Weights of a small mixture-of-experts language model, trained from scratch on English Wikipedia.
Size: width 384, vocabulary 16384.
Experts: 32 experts in each of 7 layers, 1 pick a token, a softmax router.
Training: 757M tokens, 5773 steps.
Below are experts of layer 3 (counted from 0) of a mixture-of-experts language model. Rows are named router (the router's row for the expert) and show model dimensions 144-191. Each number is 500 + 25 x the weight over its row's rms, rounded and kept within 0 to 999. Numbers have three digits each.
After each expert's rows: a language model's description of what the expert responds to. This comes from a sample of Wikipedia text that the model never trained on.

# expert 17
router:516453540489455495517460508499491454475527504479461504534499508476506527501513548466556531537531515526513487501527480506542496494518458482474512
What it handles: Table column separators. The pipe separators in Wikipedia tables, mostly in header rows after column names like Party, District, School, Candidate, Votes.

# expert 24
router:522484489513474471489485532489471503525514487545540533499462482499498540481539523468467497503490511499506499503551521499499523498536482475505549
What it handles: Plural endings, subject pronouns. Plural suffixes s, es, ers closing nouns, as in bills, jokes, 1880s, and pronouns it, he, she, they, him starting clauses.

# expert 11
router:542447512491485502481473511498482448467472544490455513504471491518493546466489515500537499526521491507492440464479476512532496499515513523504522
What it handles: Demonstratives and quantifiers. Determiners this, each, same, another and one, often before year, day or time, plus line breaks and table-header rows.

# expert 2
router:511474540532453497501460523514498472502504531470465490516479504507477511509495447476509532550520508523483479549470516515498507502523495479493540
What it handles: Subject type nouns. Head nouns naming what an article's subject is, after "is a" or "The", such as aircraft, film, species, team, footballer.

# expert 23
router:491508478520504466471532506456453553464483419510494486455500442497544497528451494511518476515502527505505526478526535521535496530494528537491485
What it handles: Word-final suffix pieces. Final pieces that complete words and names, such as -ine, -ile, -ure, -wich, -lington, as in Cymbeline, Fragile, Figure.

# expert 3
router:504526504526495540463495511506484482507492527471514513508483470448531459492508484514538494481463527532496516479520471495510516471532511465454508
What it handles: Scientific word pieces. Pieces with c, sc, m, v, ch inside technical or scientific words, as in calcium, microscope, molecular, muscarinic, diagnostic.

# expert 26
router:521453523496464482508473512516503492488519518490450501551451497453479497479511518470543517510522514507496485501570467497530529469522450450479522
What it handles: Numeric table cells. Separators, dashes and digits in number-heavy tables like sports results, records, scores and year ranges, e.g. "(5–7) |", "1959–1971".

# expert 19
router:542476502484505535535497471491462520461480542480466540514460521502511507481507478478514507507513520468460500558461454478503514470517482489538501
What it handles: Year digits and life events. First digit of years (1 or 2 before 009, 986) plus biography phrases like born, died, was born in, Early life headings.

# expert 15
router:493464531488477525514545492477509494459531504501507530539484465481519542463515478553516535454499468505519476511494515492475490508469487492527508
What it handles: Capitalized word starts. The first letter piece of a capitalized word after a table pipe, parenthesis or comma, such as "| S", "(C", "| P", plus "-s" pieces in self-sufficiency.

# expert 7
router:522478455498500453540454506483501488471530529464471534531498505498468480506483538462507501501489501476510491490524554477496488488523462502501521
What it handles: Place-entry name pieces. Pieces and punctuation in gazetteer-style place entries and infoboxes, such as village, district, province, colons after labels, and name pieces like ay.

# expert 27
router:448534485506495485510487469508518437482526492504525471550493511534523498485489493439496522511516509511492510503489489552495485471535485511480503
What it handles: List-introducing punctuation. Colons, dashes and slashes, plus list openers like "including", "such as", "called", "include", often in census and demographic sections.

# expert 6
router:486528502490518519494437510503496501480526527535529482481480504536510531487499495496505497504519485493451486477521482517515527499449547474523496
What it handles: Clause-linking conjunctions. Conjunctions and relative words opening a new clause in narrative prose, such as ", but", ", which", that, when, even if, since.

# expert 25
router:539451505506507533487489507510469455496487508528477488550505532470514524504538541512537481512493528505462496470489497466547511495497468519505473
What it handles: Ranges and score dashes. Dashes and short connectors between numbers in scores, seasons and records, such as 6–3, 1931–32, 16–32, 2-1.

# expert 21
router:425489495464497570513528452497507505528492489535522481496530490480453521511519485551468496509488514484472532511513479473456475524446501536534472
What it handles: Prepositions and articles. Common prepositions and articles inside running sentences, such as to, in, of, for, on, and "to a", "in the", "as a".

# expert 13
router:475488482501471501560489498461498508534472512479525511510505557505504531445494491478539489481470477518485516494535475477505519502496491493554532
What it handles: Opening quotes and capitals. Opening quotation marks and capital first letters at the start of titles, sentences or names, such as "A, "The, "S, An.

# expert 8
router:480478475510481506511438471525516499520487524550453515501477519467427479514494499510483464474481519507525480483517475518422499468513497510476468
What it handles: Verb-noun stems. Word stems before a suffix, used as verb or noun after to, in, was, the, such as support, form, concern, conduct, develop.

# expert 14
router:530451526490464501500465522519485456482499518483451511525474500495496513478493526474547525528523518518504483495527484504545509478505466476488520
What it handles: Coordinates and taxonomy debris. Coordinate symbols (′, ″W /) and fragments inside names in species lists and infoboxes, such as Epischnia, Stevens, Sánchez.

# expert 20
router:469481534487524503559539515497505495523496483480499541528467536463488488463496488452481482501489465476482496520476529546510507486489495521490483
What it handles: Infobox field labels. Line-initial infobox and section labels such as "- Born:", "- Country:", "- Location", "Scientific classification", "==See also==" and colons.

# expert 30
router:511496505509523471465540480479451482493465487482481489520538505517521495501509521510503488495483489454491526483482495471558507546499498504470502
What it handles: Name-ending pieces. Final syllable pieces of personal names and words, such as y, ry, ly, ary in Aarya, Amy, Babeș-Bolyai, plus apostrophes and "and".

# expert 12
router:530451523489463499498468521517484460480497518483453512528472505492496511481493528470545526520521520518506480498524493503542512476505468480485521
What it handles: Math markup, odd pieces. LaTeX commands such as frac{ and mathbf{, pieces of transliterated or non-Latin words, some first names, and numbers in tables.

# expert 1
router:486484531509497490491488511507494513475484485512501470532483508499510488485475550527489490496533487510513471474503494446501472494457486484534510
What it handles: Institutions and disciplines. Nouns naming institutions, departments and fields of study in biographies, such as University, School of Art, research, music.

# expert 9
router:557483518503511507484468533512484433459493513529489469526487520499506505473514535491535502527523503534508469522509453501538518461540508458492504
What it handles: All-caps pieces, civic adjectives. Word pieces inside all-capital titles and headings, such as CENTINELA, PORTRAIT, REPUBLIC, plus adjectives like local, national, regional, federal.

# expert 29
router:519541549471533469494482506478499526491510529478549473514502450561502478518467501482510550541521491517528482478498533530555566501540492508543508
What it handles: Table row ends. Line breaks ending table rows and mid-word pieces like on, er, an in names inside table cells, as in Luchon, Glazunov, Milton.

# expert 18
router:528465520483458489504449521528502463491512525489450523525482511498496506463495514490534531532533527506497489494520499511541499463516463474488516
What it handles: Numbers in sports tables. Numbers in standings and statistics tables between pipes or semicolons, such as goals-for and goals-against columns, e.g. 55, 10, 9.

# expert 31
router:463492483528539541501567508523498539532507497525487469513552487519528498497481494477497491518512492506498498509490490471500486491464561466503493
What it handles: Numeric values. Number tokens in statistics, measurements, coordinates and tables, such as 200, 45 in 2964, 37 recipients, 28:43.

# expert 0
router:549493496488494486495502481497513489571521495483509479467498514505507499466456545519477501504476525518474515499483459509496530483494490510493534
What it handles: Foreign-name consonant pieces. Word pieces inside non-English proper names, especially with j, z, k, as in Kazan, Zijlstra, Sanjurjo, Sharma.

# expert 16
router:524537491527471443464513519518494524524476497493492515482513538522515525540537474482497542486497505469513529503535508496499498502540470473452509
What it handles: Mid-word consonant pieces. Short pieces inside ordinary words, often right after a first letter, such as s-ad, s-ul-king, em-ul-ator, id-ol-s.

# expert 22
router:514477498521497502493493488457488473464481499488510478513475499494500506529523522530507537477536479521470529508502518489524500542546506481477528
What it handles: Table headers and election terms. Cells in sports and election tables, such as Party, Republican, Labour, Total votes, Weight, Game, election.

# expert 4
router:533507495485527493512449497522475512478461495460484472453470518502545516475524486445506478498564493481548449512505470567493519481505504498557494
What it handles: Quantifiers and mid-word pieces. Quantity words before plural nouns (two, several, many, both) plus short inner word pieces like ub, ow, ov in names.

# expert 28
router:514541508521504454513482502500521501492532482484526507469514510476501468489519503501515502455488488510534509510499516518496502533534479480518485
What it handles: Mid-word vowel pieces. Inner word pieces with vowels, often before a suffix, such as imp-os-es, rep-os-itory, Riv-ius, Br-um-well.

# expert 10
router:506532453504485530497507495490483488505489532499502503490493490519500493560493479509492502515523515507525480536466508491528461497464523530492459
What it handles: Word-initial adjective pieces. Word-start pieces and common modifiers after articles, such as first, second, last, long, per, under, and Short in Shortly.

# expert 5
router:516523435497469489499467511471504525498503463464489554480532521522518506494503496513512549542473481499518557482538518474514522492532504490510520
What it handles: Name-internal letter pieces. Short letter pieces inside foreign or unusual names, especially r, l, é after G or Th, as in Gérard, Thror; also up, out, trans.